From a checkpoint of a small mixture-of-experts model trained on Wikipedia: width 96, 4.73M parameters.
Below are experts of layer 4 (counted from 0) of a mixture-of-experts language model. Rows are named router (the router's row for the expert), gate (a neuron's input weights, with its number), up (a neuron's input weights, with its number), down (a neuron's output weights, with its number) and show model dimensions 0-95. Each number is 50 + 10 x the weight over its row's rms, rounded and kept within 0 to 99.
After each expert's rows: a language model's description of what the expert responds to. This comes from a sample of Wikipedia text that the model never trained on.

# expert 5
router:43 47 54 45 57 70 50 40 52 51 58 48 46 41 39 55 60 63 44 59 38 47 52 62 47 50 53 52 74 60 46 55 35 44 39 83 57 65 46 52 49 50 33 41 41 50 47 57 51 54 46 42 31 55 43 39 53 69 52 52 51 59 41 59 56 33 74 43 36 35 50 53 67 50 55 42 61 69 60 37 40 56 51 50 42 39 53 53 52 47 37 30 58 50 36 44
gate4:38 52 54 53 84 41 42 31 62 49 58 46 43 59 51 51 41 60 49 57 36 54 38 55 55 44 42 40 59 34 35 48 63 48 54 56 60 58 43 53 43 30 48 47 39 60 32 51 46 50 44 34 50 53 60 51 60 42 52 31 57 52 53 58 55 52 59 55 64 35 53 64 48 55 59 63 38 69 28 50 51 45 54 67 54 60 48 26 42 59 46 52 44 53 33 43
up4:51 55 43 69 50 64 40 66 48 64 49 45 33 58 59 69 51 49 37 47 56 43 41 71 60 56 44 60 53 53 45 68 59 65 41 55 54 58 62 58 48 50 64 53 67 46 52 55 54 45 56 30 71 64 44 35 38 57 53 70 58 39 50 43 48 35 52 39 67 48 47 44 57 42 56 55 37 38 51 43 46 54 47 73 59 55 44 45 55 45 52 52 37 37 44 69
down4:37 54 70 69 35 55 61 47 48 32 50 45 44 44 53 59 68 40 43 58 50 58 48 61 46 47 56 49 41 44 43 56 53 66 47 26 51 42 55 29 24 41 61 42 45 37 46 66 51 60 47 49 32 61 40 49 47 50 32 61 59 43 50 47 35 49 29 48 53 34 51 43 52 42 51 48 50 38 68 49 41 44 56 52 41 45 43 52 66 51 46 39 54 44 71 57
gate5:44 47 71 62 70 45 65 51 60 40 54 51 56 59 25 47 57 54 63 40 63 51 48 35 54 50 53 64 56 57 39 55 51 53 43 63 51 52 61 59 49 55 29 47 63 53 53 40 60 53 53 55 31 57 53 48 48 59 40 44 64 63 39 35 58 53 51 68 53 41 50 50 38 50 42 57 61 47 55 49 62 56 65 33 45 47 60 47 41 76 31 49 55 30 54 64
up5:55 60 45 52 45 38 57 48 63 38 38 48 47 56 50 56 53 67 45 58 28 40 54 54 55 50 60 56 71 43 36 66 34 33 42 59 52 62 54 61 44 53 31 54 60 53 49 42 59 66 54 54 58 40 48 64 35 54 53 57 58 65 51 51 51 43 22 38 46 50 30 55 43 54 46 29 57 55 46 46 48 63 64 30 57 57 59 61 54 52 50 57 44 54 30 57
down5:51 61 53 39 66 56 59 33 46 47 48 45 50 42 35 53 64 41 51 67 53 39 53 59 44 53 55 47 53 59 56 56 45 48 54 29 44 69 61 45 61 64 43 61 52 44 75 72 64 40 42 50 41 56 54 38 61 37 40 48 52 44 38 55 71 48 43 25 55 55 35 49 57 52 32 56 33 64 41 41 51 39 59 50 69 61 56 49 46 53 55 59 53 50 59 50
gate6:70 54 41 60 69 25 44 50 47 49 37 60 37 58 48 56 60 57 57 43 54 40 58 45 59 58 66 56 53 45 56 40 42 61 30 62 44 65 65 36 35 41 46 48 59 51 60 51 37 45 33 51 53 41 32 42 66 71 64 31 52 56 62 69 54 47 54 54 56 44 47 63 56 48 58 51 48 66 70 49 39 48 57 55 42 44 58 52 44 48 40 47 44 50 46 45
up6:49 39 53 53 54 50 36 44 67 39 43 50 58 54 54 50 57 39 53 61 44 48 57 52 63 46 48 52 43 47 30 61 52 38 55 38 46 48 39 70 57 44 57 55 59 58 38 43 48 55 35 51 41 48 73 55 54 57 34 60 48 60 50 39 55 50 37 65 66 59 65 23 36 56 30 62 48 45 53 73 38 57 38 40 53 75 54 64 45 51 43 55 48 41 47 60
down6:46 58 60 54 63 52 53 64 36 47 46 57 57 40 58 61 37 78 56 63 37 72 50 62 57 37 53 51 41 46 60 50 55 47 57 50 39 54 50 48 49 58 68 42 54 53 58 58 47 56 39 51 44 51 51 46 41 67 44 30 40 31 28 38 66 55 39 50 53 52 48 45 43 42 39 54 42 31 47 43 41 48 30 52 53 34 38 36 53 44 48 51 54 66 72 46
Description: Middle word fragments. Consonant-heavy pieces in the middle of long words and names, such as insurrection, courage, orchestra, Lincoln.

# expert 4
router:55 56 49 54 49 56 44 46 42 42 44 53 46 57 33 42 57 30 40 43 41 33 56 32 61 58 63 59 66 58 47 50 47 49 62 51 63 47 57 47 64 49 54 36 49 50 51 66 42 60 50 36 40 48 57 58 58 68 58 51 55 54 48 41 23 38 40 57 45 40 53 50 57 42 47 28 49 66 57 47 44 69 62 43 48 41 31 60 56 67 34 29 68 55 47 47
gate9:19 46 52 35 46 49 69 49 39 50 44 40 28 43 56 46 54 47 40 46 42 54 37 46 56 48 74 43 48 47 45 54 40 57 55 58 51 44 53 38 45 43 49 63 52 40 53 60 60 55 39 26 52 55 63 68 40 47 57 51 53 66 59 41 58 53 54 45 51 54 68 64 50 39 41 57 39 58 63 56 29 43 36 44 59 43 43 73 59 50 60 46 60 57 45 62
up9:49 59 53 44 50 57 42 62 38 51 43 64 53 61 47 62 36 69 40 50 49 26 53 34 39 58 48 45 45 52 51 42 61 57 65 50 45 58 59 61 62 33 57 48 56 57 62 48 59 58 56 60 44 52 44 58 53 49 50 65 40 35 42 54 57 55 46 58 66 47 42 55 39 49 65 64 40 48 27 51 58 60 55 41 36 56 70 44 71 64 52 69 54 70 35 50
down9:49 44 38 51 43 52 53 46 40 61 52 55 68 62 44 39 58 51 50 53 32 64 43 48 43 72 37 59 47 32 48 63 58 58 45 33 41 45 59 29 35 42 50 51 50 35 45 45 50 45 52 36 57 49 64 64 49 41 65 70 63 49 59 52 69 50 46 48 47 54 48 57 45 45 62 41 51 35 56 58 55 59 67 68 34 38 39 41 48 52 59 57 74 50 37 46
gate10:52 45 52 54 56 48 66 32 55 65 56 49 48 51 42 52 64 49 31 38 60 50 61 40 57 61 61 46 34 39 54 55 50 43 68 54 68 40 48 34 51 37 54 59 55 57 47 54 47 35 58 48 48 65 66 48 57 65 62 50 50 58 66 39 56 44 41 48 48 61 44 59 35 50 47 55 48 63 56 50 38 55 79 48 68 35 33 49 32 53 47 51 73 45 48 60
up10:64 59 52 42 43 54 52 36 51 51 60 49 41 50 62 46 59 63 29 51 38 49 55 63 46 59 50 54 55 73 59 44 71 48 51 52 56 61 34 26 56 60 38 65 56 56 70 42 54 49 54 53 47 46 36 54 62 60 41 37 57 53 58 62 63 54 64 60 58 59 49 50 61 44 37 55 43 45 45 68 36 64 59 54 39 58 71 49 46 52 54 51 45 32 31 52
down10:55 38 59 61 55 63 48 57 58 63 58 42 54 55 51 43 48 50 41 46 54 54 65 32 42 63 41 55 55 56 45 37 60 57 47 43 61 39 67 42 37 68 51 63 50 59 39 42 53 34 40 75 49 67 35 59 44 41 70 48 53 62 45 42 54 65 59 60 46 36 56 57 64 55 43 46 63 61 62 46 44 47 57 59 44 50 69 38 49 49 45 59 64 58 49 75
gate11:52 42 41 55 58 57 38 62 65 56 48 47 50 77 44 30 40 40 33 57 41 58 44 50 55 47 50 46 58 60 50 46 55 58 47 23 62 49 46 41 55 40 21 62 37 56 58 56 52 59 37 58 49 57 48 43 42 53 54 43 60 52 33 41 45 45 47 47 47 42 64 52 55 34 58 55 59 65 45 34 72 62 57 60 36 56 49 54 59 54 40 66 53 62 41 62
up11:62 55 48 42 47 40 42 57 55 38 71 48 45 54 40 59 46 41 45 72 43 45 61 18 51 50 32 26 60 50 32 36 46 58 54 30 53 50 52 43 56 47 56 49 41 40 51 43 46 52 65 51 61 39 41 40 39 56 42 57 52 38 49 57 58 59 41 53 49 46 54 46 60 34 51 45 52 64 61 33 58 56 49 48 53 56 68 30 40 44 26 54 48 61 48 50
down11:48 57 41 65 44 34 59 61 47 52 44 43 42 29 65 55 17 49 43 57 49 52 37 59 58 44 34 68 46 51 61 48 45 49 41 47 51 48 36 59 53 34 48 36 48 42 54 44 46 59 62 45 47 59 62 33 58 55 50 56 40 64 37 66 49 48 50 47 58 49 49 49 47 47 62 41 55 42 68 49 62 63 57 82 48 54 48 51 66 32 37 43 51 52 57 55
Description: Line ends and periods. Sentence-final periods, line breaks, table row ends and closing heading marks, plus some word-final pieces like is, es, ales.

# expert 10
router:56 45 66 42 50 52 56 47 73 53 57 41 54 55 54 46 61 35 41 42 30 47 46 45 49 52 42 59 64 69 49 60 60 38 49 51 52 62 48 34 58 36 41 43 59 59 52 39 39 48 33 64 40 54 47 55 37 49 53 53 68 56 60 40 54 31 47 55 61 33 67 56 53 52 49 51 53 79 43 33 50 62 45 58 48 27 52 42 60 57 56 50 63 34 50 49
gate9:34 56 32 56 46 36 68 37 52 54 55 56 19 58 50 44 64 29 42 53 49 48 59 50 51 43 50 45 55 63 55 61 56 42 49 48 52 46 37 32 57 36 43 54 64 53 56 56 52 49 34 47 66 49 55 35 42 44 45 61 46 64 56 54 57 58 49 58 53 33 66 55 40 48 39 70 51 44 45 42 39 47 55 45 54 38 26 45 69 48 48 42 31 64 52 55
up9:44 46 62 49 42 32 45 68 42 53 40 64 59 54 43 52 46 52 39 50 45 42 53 58 47 52 49 52 65 50 50 37 45 57 47 55 51 44 39 64 48 62 50 35 52 58 45 60 56 57 53 57 47 52 54 54 33 55 28 65 42 23 64 30 58 58 54 59 54 47 45 41 57 57 63 67 70 40 60 41 39 61 47 30 43 64 62 52 49 68 55 50 45 43 38 26
down9:64 47 42 44 38 49 40 38 47 63 40 53 56 60 54 64 31 40 62 57 33 61 47 52 54 53 43 60 38 32 60 49 56 44 42 49 47 43 64 50 31 54 59 46 50 43 52 50 34 37 59 55 52 53 50 43 47 53 64 50 48 40 46 52 55 69 64 51 44 53 37 23 40 49 57 32 59 44 57 51 58 54 71 57 29 35 60 62 54 51 66 43 56 30 47 34
gate10:49 26 39 43 53 42 64 52 78 40 40 43 35 59 53 46 68 51 42 53 53 58 63 49 61 59 62 61 35 49 49 61 50 49 60 53 47 39 50 43 47 55 40 58 34 25 48 41 45 37 54 48 57 57 45 51 54 55 58 58 53 47 68 51 73 54 37 33 49 48 40 53 75 64 58 66 50 64 47 47 47 53 61 56 44 35 52 57 55 45 49 39 61 36 52 48
up10:53 73 61 54 46 54 37 27 54 60 64 50 51 36 58 51 38 57 40 38 60 57 64 51 48 55 39 64 53 59 44 36 62 51 50 53 48 76 40 38 65 41 46 54 48 50 64 40 43 44 45 62 34 43 43 29 43 46 55 40 60 42 39 52 42 43 46 36 62 69 60 48 64 60 49 53 53 56 40 65 61 45 46 52 45 54 54 58 62 42 65 35 41 66 57 56
down10:56 35 60 45 60 43 34 48 55 47 54 52 59 30 43 59 55 43 64 42 70 43 61 56 54 44 75 44 42 49 49 51 59 51 50 25 75 67 57 50 34 49 41 50 41 58 53 57 53 39 39 65 47 40 58 73 62 57 44 43 49 43 35 31 51 42 68 63 50 45 50 54 30 68 57 51 42 54 55 52 51 58 48 52 45 41 47 41 40 54 52 55 49 58 58 62
gate11:33 42 39 63 63 56 45 46 48 58 52 43 34 61 62 49 59 45 56 43 37 54 43 57 70 51 40 56 60 57 43 44 57 54 43 61 42 48 51 43 74 38 47 52 68 54 49 49 40 56 41 72 63 63 45 52 32 54 47 39 47 32 62 61 62 34 60 42 49 48 64 57 36 39 44 47 30 64 32 38 55 46 32 55 44 52 63 44 41 46 37 47 41 53 58 50
up11:44 45 33 39 41 27 52 43 48 40 59 61 39 45 31 51 40 35 49 36 46 18 47 39 54 53 46 42 51 57 53 62 54 53 45 56 60 46 59 51 43 49 58 56 75 43 57 56 30 51 50 49 55 63 43 56 42 35 58 50 30 62 48 45 63 65 47 52 44 58 48 42 45 62 52 41 59 53 62 38 34 66 57 53 44 55 57 42 72 45 52 42 62 51 58 54
down11:61 55 62 38 64 48 44 40 50 41 67 45 32 39 56 30 46 43 54 54 46 40 38 34 18 41 49 54 51 34 49 49 43 49 53 57 43 35 65 57 57 48 47 41 53 48 53 44 41 55 67 65 60 37 52 37 62 55 63 43 41 43 47 41 66 41 38 34 55 44 40 43 46 50 47 43 67 49 35 65 39 51 44 66 63 51 47 51 53 53 46 42 45 65 44 68
Description: Name-final word pieces. Middle and final pieces of proper names and places, such as -ford, -ville, -ton, -shire, Wallach(ian), Ass(am).

# expert 11
router:40 27 55 62 55 48 38 51 47 43 63 27 51 41 38 42 46 37 39 50 62 47 54 53 63 45 54 50 60 42 47 55 59 52 60 55 41 55 44 30 60 52 49 45 71 46 49 44 42 67 46 41 52 37 68 45 52 60 63 55 62 55 32 50 44 42 62 43 57 30 50 46 60 26 42 47 57 59 57 34 46 72 36 61 49 44 52 39 48 52 57 44 65 50 33 48
gate9:30 38 47 70 55 45 55 46 58 61 64 42 37 43 37 47 56 52 46 49 57 48 59 39 70 52 53 45 64 64 47 40 61 46 47 52 60 56 61 42 53 42 38 47 68 47 50 49 56 43 32 48 63 43 48 58 37 50 46 34 68 58 71 62 53 41 63 47 48 45 53 44 34 30 57 57 36 57 62 59 44 51 37 42 53 28 55 45 59 52 53 53 32 61 53 71
up9:54 62 57 54 39 46 49 50 47 58 48 54 48 69 32 51 42 56 49 42 48 40 66 43 55 56 66 56 80 43 43 50 59 49 56 51 42 42 62 61 55 39 47 52 61 48 53 35 56 59 46 42 51 63 29 60 45 46 66 53 47 56 64 45 43 50 60 52 65 52 56 45 66 57 65 68 63 29 29 56 31 57 46 39 42 52 69 53 57 51 53 49 46 52 42 74
down9:46 47 67 67 52 49 53 54 47 52 50 53 52 39 45 58 52 46 55 64 45 60 52 39 49 58 55 52 39 51 68 57 36 62 33 58 54 47 54 41 58 47 71 53 60 24 40 37 39 52 49 43 27 44 62 40 39 57 68 54 46 51 44 46 68 52 51 57 42 50 28 58 45 51 52 38 37 58 43 67 59 42 62 59 53 64 46 40 58 24 56 34 36 49 40 45
gate10:42 38 47 54 59 59 60 43 74 39 55 26 48 45 45 29 43 42 56 48 57 41 51 52 54 36 51 78 43 38 56 44 52 63 48 51 36 41 54 30 54 46 65 62 50 33 52 44 55 57 66 49 55 60 59 44 61 56 61 53 65 68 55 45 52 50 33 67 54 55 51 55 50 55 45 56 51 55 59 53 36 68 49 31 48 52 54 46 46 25 49 50 64 45 50 45
up10:54 56 55 50 38 35 50 50 43 63 53 63 35 53 53 54 58 57 47 42 54 51 64 59 58 43 28 54 44 65 63 42 56 35 66 65 62 75 56 42 35 41 48 53 45 50 42 54 54 49 46 39 56 58 56 30 66 46 49 32 51 51 61 25 59 46 46 57 56 53 58 61 39 23 43 43 47 54 58 68 56 50 44 38 50 43 42 37 69 53 45 43 52 49 55 57
down10:74 47 61 33 39 37 40 67 54 57 46 58 50 29 47 58 53 37 58 47 56 54 65 46 31 33 56 61 54 46 47 39 53 56 52 59 52 53 57 58 41 58 60 60 51 55 50 55 48 41 57 63 66 75 39 56 53 67 52 39 53 56 63 28 61 57 52 61 54 59 44 55 38 54 67 52 40 32 58 46 53 64 49 70 53 47 48 59 51 60 52 48 59 38 46 40
gate11:36 50 38 69 62 48 50 43 41 58 64 30 50 58 45 40 42 45 55 67 63 63 60 46 65 30 52 42 54 56 47 46 40 59 41 58 49 62 48 32 66 53 46 38 67 39 43 44 31 51 51 38 55 55 54 48 43 68 61 40 66 46 43 33 56 37 55 46 61 45 51 55 33 44 63 48 43 49 50 45 56 56 49 57 55 65 54 33 62 40 44 40 46 50 41 72
up11:47 50 46 29 46 38 67 56 57 37 60 42 35 46 42 54 40 46 38 57 31 41 66 35 52 70 62 37 59 27 46 50 57 68 35 55 41 29 49 53 59 56 54 47 40 46 37 56 42 66 59 41 58 49 45 48 67 43 55 63 50 45 33 62 64 58 53 61 59 55 57 58 36 49 55 53 50 53 61 53 72 58 47 46 42 39 44 45 34 44 47 61 45 47 48 48
down11:66 53 50 41 75 39 44 55 44 42 53 49 38 57 40 42 52 35 54 55 65 59 52 48 21 43 36 47 36 41 49 64 53 48 44 38 50 44 46 50 49 46 62 56 50 47 59 30 51 41 73 56 38 45 66 37 40 50 21 53 43 42 49 49 43 41 44 52 58 38 50 40 59 46 43 54 51 42 45 43 50 57 48 60 64 52 44 31 55 44 51 45 41 70 31 61
Description: Conjunctions and auxiliaries. Coordinators and linking verbs such as and, or, was, is, were, plus the ip piece in names and Thai script bytes.

# expert 3
router:51 54 54 37 46 64 51 52 46 57 60 52 39 48 51 43 59 45 37 59 44 49 49 62 65 46 54 63 48 59 37 40 49 45 59 48 54 46 46 33 52 50 62 41 54 52 62 70 25 42 59 45 38 47 51 43 47 70 59 60 73 50 44 51 54 49 64 43 53 44 72 63 81 39 57 35 65 54 67 47 57 58 59 37 48 46 39 49 41 67 56 53 54 45 66 38
gate4:52 43 60 47 87 57 50 37 39 58 42 51 26 52 49 42 59 57 59 41 36 48 42 64 75 57 58 40 39 51 53 53 57 39 51 44 60 44 56 43 55 44 39 57 71 51 41 54 45 38 55 54 56 65 67 55 51 31 47 41 58 44 48 47 52 53 55 65 58 45 76 47 47 48 67 45 55 49 50 43 57 43 46 59 55 47 45 28 58 59 62 61 51 51 37 45
up4:47 54 51 59 39 37 48 59 43 34 48 58 56 60 40 80 26 46 48 55 55 40 54 51 29 58 41 63 45 44 53 60 58 64 41 63 44 41 39 51 63 62 58 49 40 58 47 41 49 50 27 50 45 47 51 55 50 55 42 37 58 48 40 65 47 42 53 30 61 46 39 65 39 52 53 74 49 39 60 49 44 44 55 47 53 51 49 56 31 29 48 44 44 53 64 59
down4:44 53 52 42 38 47 57 39 50 38 62 56 55 45 43 47 46 45 51 55 33 49 38 50 53 63 62 67 51 57 54 41 58 43 49 41 53 35 51 56 36 64 45 23 43 66 36 44 51 59 61 49 40 50 49 38 35 49 53 32 64 50 58 49 61 44 42 48 54 33 34 57 56 47 29 51 41 44 37 68 42 35 77 60 68 49 47 41 65 55 47 56 48 63 57 48
gate5:56 57 51 45 50 42 52 49 35 39 38 44 65 41 51 57 46 61 42 49 46 59 28 43 49 50 51 64 49 62 37 46 38 48 49 44 60 48 65 42 53 50 41 28 57 53 57 58 60 44 51 51 43 21 44 39 57 38 43 40 75 66 44 39 45 54 54 62 29 40 52 64 55 44 53 51 50 41 69 57 34 56 50 33 48 63 45 73 53 70 54 52 44 50 53 55
up5:45 68 48 67 46 56 57 60 55 36 52 31 61 58 43 52 38 35 40 52 48 38 52 57 49 50 49 47 47 52 52 59 40 27 39 48 58 67 57 48 48 53 41 47 47 36 42 36 47 68 57 64 46 38 35 34 52 45 63 47 53 61 53 55 71 23 49 54 53 59 45 66 55 55 28 62 47 43 49 35 43 64 45 49 51 62 61 49 46 59 72 55 44 44 60 52
down5:47 43 72 53 53 42 47 68 50 47 27 65 49 46 52 42 62 22 43 44 50 39 45 44 45 50 37 49 47 54 50 42 57 42 25 35 47 54 72 60 46 51 61 52 54 48 46 67 44 37 39 56 57 41 43 55 41 32 33 53 53 62 32 59 59 66 40 40 59 51 45 64 44 64 44 50 52 49 41 40 48 53 61 44 49 54 58 65 66 57 65 48 51 55 55 49
gate6:65 44 32 50 51 44 57 45 40 45 46 62 45 54 30 30 59 36 46 35 56 45 53 48 62 58 54 52 46 60 52 43 45 59 51 48 39 37 56 39 35 40 71 32 46 45 66 59 40 50 64 50 65 54 50 48 54 50 53 52 50 81 32 47 59 43 60 40 46 33 49 55 66 44 67 57 52 66 47 39 38 50 53 42 61 49 60 44 39 54 33 43 53 62 42 42
up6:68 35 48 55 38 50 52 51 54 52 63 51 58 48 44 35 47 39 53 53 60 55 70 51 46 41 36 60 33 43 39 66 52 46 58 48 42 41 61 48 58 58 67 53 49 55 53 40 39 42 48 43 64 58 64 51 46 33 59 45 30 49 68 56 76 37 40 50 48 33 38 73 60 49 64 52 48 58 40 34 53 51 56 52 53 67 44 48 58 54 54 57 47 41 26 45
down6:43 45 48 46 55 47 58 48 39 44 49 58 52 52 56 54 59 57 55 62 39 52 31 54 40 42 62 46 50 57 53 52 36 55 43 55 41 40 38 49 53 48 40 36 48 46 49 51 37 42 42 44 63 46 55 63 48 43 34 31 19 51 50 45 52 20 58 46 57 36 50 53 38 60 47 48 51 55 37 29 41 62 35 41 46 59 55 61 64 68 63 51 49 71 26 48
Description: Inner pieces of names. Letter or syllable pieces inside proper names, often just after a capital, such as Hunan, Sofia, Minami, Hunter.

# expert 0
router:44 41 66 58 45 52 50 58 54 60 40 53 58 50 60 67 61 42 43 45 64 45 45 35 69 30 65 51 43 33 43 63 44 49 42 61 54 55 64 56 41 53 55 34 56 63 57 50 38 62 27 48 27 48 58 49 53 63 60 46 70 51 36 58 55 48 57 51 51 40 57 58 67 45 49 39 55 47 48 40 46 54 51 51 27 30 50 60 56 51 50 36 57 66 57 51
gate4:48 46 58 54 62 56 48 30 43 42 49 60 54 47 41 52 47 39 70 45 41 52 62 54 56 35 50 43 34 49 55 53 63 52 37 50 52 43 41 43 50 35 40 64 63 56 42 55 46 46 45 49 39 51 62 46 43 48 60 31 54 46 48 45 56 41 81 46 38 22 56 50 62 37 44 52 50 54 27 47 77 42 50 38 42 51 47 61 48 60 55 59 34 64 37 50
up4:59 43 37 57 44 57 61 40 65 47 55 49 55 52 49 34 55 38 71 38 57 48 51 54 43 58 53 42 62 51 49 45 54 68 54 44 41 47 42 58 60 37 59 44 52 55 48 63 73 57 66 48 23 67 54 45 54 37 51 59 54 55 45 58 50 63 49 53 56 47 32 46 37 36 64 68 51 64 58 53 56 44 47 57 69 67 45 55 51 44 35 50 66 64 29 56
down4:41 59 59 45 38 66 60 44 48 36 60 52 66 52 59 59 46 52 46 60 54 51 51 33 44 48 58 46 40 38 46 55 43 58 38 40 59 60 47 33 48 52 61 44 60 43 60 60 58 45 62 36 34 61 48 46 51 45 56 45 48 61 69 42 43 39 69 32 46 39 47 62 51 51 33 44 40 44 46 58 54 39 61 75 45 49 30 45 61 51 61 64 27 48 70 51
gate5:60 38 70 49 50 57 54 46 51 47 60 46 64 63 54 51 55 54 55 58 47 44 51 53 67 56 39 55 59 42 57 56 36 57 21 52 49 52 63 36 47 52 58 53 56 59 48 45 45 42 50 37 49 53 48 61 67 45 43 74 74 64 45 35 49 59 34 40 63 51 42 59 42 42 37 40 67 42 47 57 43 56 42 41 53 40 52 55 62 82 56 49 51 57 64 62
up5:49 77 63 47 45 60 43 46 37 55 50 55 42 54 62 53 38 60 40 55 45 36 55 44 32 54 44 43 58 53 58 51 37 41 47 48 49 60 45 34 54 51 48 38 35 52 36 60 51 58 41 66 65 55 42 41 46 39 50 61 62 58 45 19 62 53 69 48 52 70 46 49 58 64 37 34 38 52 59 44 61 57 42 27 50 47 47 51 49 60 49 65 59 52 57 57
down5:50 66 51 38 41 39 65 54 30 32 34 43 50 38 42 49 50 43 53 43 50 34 42 55 43 42 36 39 53 43 49 39 36 52 57 32 55 34 56 36 63 45 55 68 64 43 53 65 58 44 67 45 36 37 56 56 47 49 41 49 42 66 35 50 46 47 38 58 66 43 53 54 34 46 46 51 54 59 33 46 71 52 61 37 50 42 38 60 62 41 64 56 58 48 44 55
gate6:58 49 57 64 44 52 55 24 36 37 41 67 59 65 55 42 61 38 48 57 48 38 53 40 73 36 44 46 42 54 46 56 40 61 36 46 60 52 54 59 44 51 53 37 54 51 49 46 25 56 47 51 39 43 49 45 55 54 58 54 52 73 48 54 48 48 53 46 37 37 55 42 44 76 42 50 56 50 50 53 39 44 38 60 32 51 41 63 29 67 29 43 50 50 46 52
up6:32 62 52 42 58 37 65 40 55 40 28 61 64 73 55 55 54 44 59 55 44 64 51 39 65 65 53 54 43 49 52 70 38 51 37 53 52 54 56 56 40 52 59 32 64 55 46 42 52 48 27 52 40 37 65 63 54 59 59 47 40 66 47 55 64 50 55 45 47 43 36 51 50 64 48 48 57 45 44 61 59 44 65 61 54 62 61 66 51 58 49 50 67 46 35 57
down6:40 49 39 60 58 48 59 55 43 49 42 58 54 45 56 56 55 48 59 50 44 50 48 76 57 33 70 44 46 52 69 49 24 49 67 56 40 47 37 47 52 41 58 49 56 23 41 59 47 45 71 60 37 60 49 55 51 51 39 42 28 61 51 43 62 38 51 56 57 44 51 52 50 57 52 36 49 50 57 45 41 51 48 49 43 73 37 34 39 32 61 48 47 64 61 44
Description: Word-initial stems. Opening pieces of longer words after articles or prepositions, like con, re, un, en, not, e.g. cult(ure), organ(izational), rep(ression).

# expert 1
router:58 44 57 40 44 54 45 34 47 51 41 49 48 51 57 57 53 42 24 65 48 45 61 62 66 49 56 68 74 69 50 56 55 47 59 38 52 68 53 46 56 53 62 35 59 46 51 55 60 41 47 51 38 46 43 52 42 66 61 68 51 52 36 63 40 35 47 49 64 44 52 51 54 43 49 27 55 52 51 25 52 57 54 57 35 43 51 44 57 51 50 43 79 42 51 54
gate4:45 44 54 59 66 44 44 43 34 56 41 48 39 50 43 45 29 53 48 58 53 36 29 58 66 57 41 41 56 49 43 47 53 49 43 52 52 62 44 60 72 59 63 58 43 37 58 48 49 39 38 35 53 50 54 53 35 48 61 55 66 64 47 48 40 53 44 53 48 44 56 52 46 47 53 53 38 49 38 43 70 60 65 62 41 61 37 41 53 48 50 74 43 80 31 51
up4:56 49 60 65 50 41 46 52 59 66 56 52 51 53 52 65 35 54 43 49 50 38 32 59 47 55 69 51 59 45 48 58 49 65 31 53 50 50 51 71 56 35 51 47 51 62 51 57 65 40 40 44 34 44 49 42 48 66 41 53 57 48 46 51 40 35 61 39 67 45 43 43 44 55 69 62 28 49 45 46 71 37 58 50 57 56 43 47 57 62 44 84 59 54 44 50
down4:39 51 51 35 47 68 58 46 52 55 49 50 66 44 46 46 65 49 47 47 73 45 30 38 40 34 42 50 47 51 43 57 39 42 45 35 40 74 72 48 46 54 61 48 45 50 46 45 57 50 44 37 45 56 59 46 70 50 34 53 46 52 34 39 52 51 50 54 56 47 29 52 54 47 38 53 36 49 45 50 41 30 42 45 27 32 31 40 54 52 51 72 52 58 50 56
gate5:51 42 74 54 46 63 43 25 58 58 53 59 62 47 41 35 46 67 62 57 46 62 48 41 57 48 49 76 42 46 48 50 56 57 55 51 47 51 58 64 36 58 55 45 59 58 63 45 56 44 44 42 39 30 50 39 50 43 60 49 54 50 54 69 56 64 39 68 41 37 35 58 45 45 38 57 46 37 48 48 39 37 57 52 66 41 50 37 41 58 41 38 51 28 52 50
up5:51 53 53 48 31 40 53 55 48 45 63 45 53 54 49 35 63 51 50 38 61 41 61 50 56 56 53 66 46 45 56 57 50 42 49 25 54 57 63 34 39 57 49 52 59 36 63 47 64 57 44 58 66 46 43 45 33 52 60 50 61 64 39 36 39 37 35 52 66 60 27 45 34 45 59 48 67 51 52 39 53 53 53 41 58 52 42 68 50 82 41 45 48 43 50 61
down5:50 35 40 45 65 68 61 76 63 25 60 48 46 52 49 51 82 45 58 34 44 52 35 45 44 43 43 58 45 46 49 44 35 43 31 53 45 62 63 44 43 42 48 47 46 49 64 58 26 52 53 63 41 39 48 50 56 45 53 53 52 46 51 50 71 45 48 44 56 33 57 51 47 58 38 49 44 59 60 45 55 66 41 41 55 48 48 64 48 49 44 39 45 56 43 34
gate6:65 40 36 42 36 46 47 58 59 43 30 57 47 62 45 46 30 32 44 63 60 52 52 49 62 55 49 51 55 62 51 63 50 67 60 46 68 53 43 44 67 49 60 54 58 45 58 41 34 59 56 55 53 43 39 57 43 37 60 55 53 53 58 57 55 37 40 41 39 40 66 67 37 49 48 43 34 54 58 41 39 48 73 63 44 60 54 50 36 42 46 29 46 37 59 39
up6:48 33 37 54 72 44 58 48 44 51 60 58 52 42 61 45 29 50 35 44 61 58 46 45 58 37 47 46 55 52 56 54 53 51 64 61 60 41 65 40 34 65 49 52 56 51 60 21 61 47 66 41 48 66 34 60 55 47 49 44 62 63 66 59 54 45 58 39 52 44 53 59 49 37 47 45 53 63 27 62 53 52 38 58 45 66 56 45 61 53 57 45 50 39 30 42
down6:68 51 48 62 57 41 44 49 55 53 57 58 56 57 49 57 38 59 55 43 59 37 42 55 50 36 54 32 54 43 58 55 57 29 52 54 43 51 36 46 55 55 53 65 51 51 48 37 23 56 68 55 49 39 47 34 61 58 42 30 55 74 53 29 45 40 42 63 52 46 58 39 52 59 45 40 47 51 57 38 46 62 57 38 54 75 38 52 58 44 65 39 43 53 61 39
Description: Prepositions before noun phrases. Prepositions and some articles after verbs or nouns, leading into a noun phrase, such as of, in, to, with, from.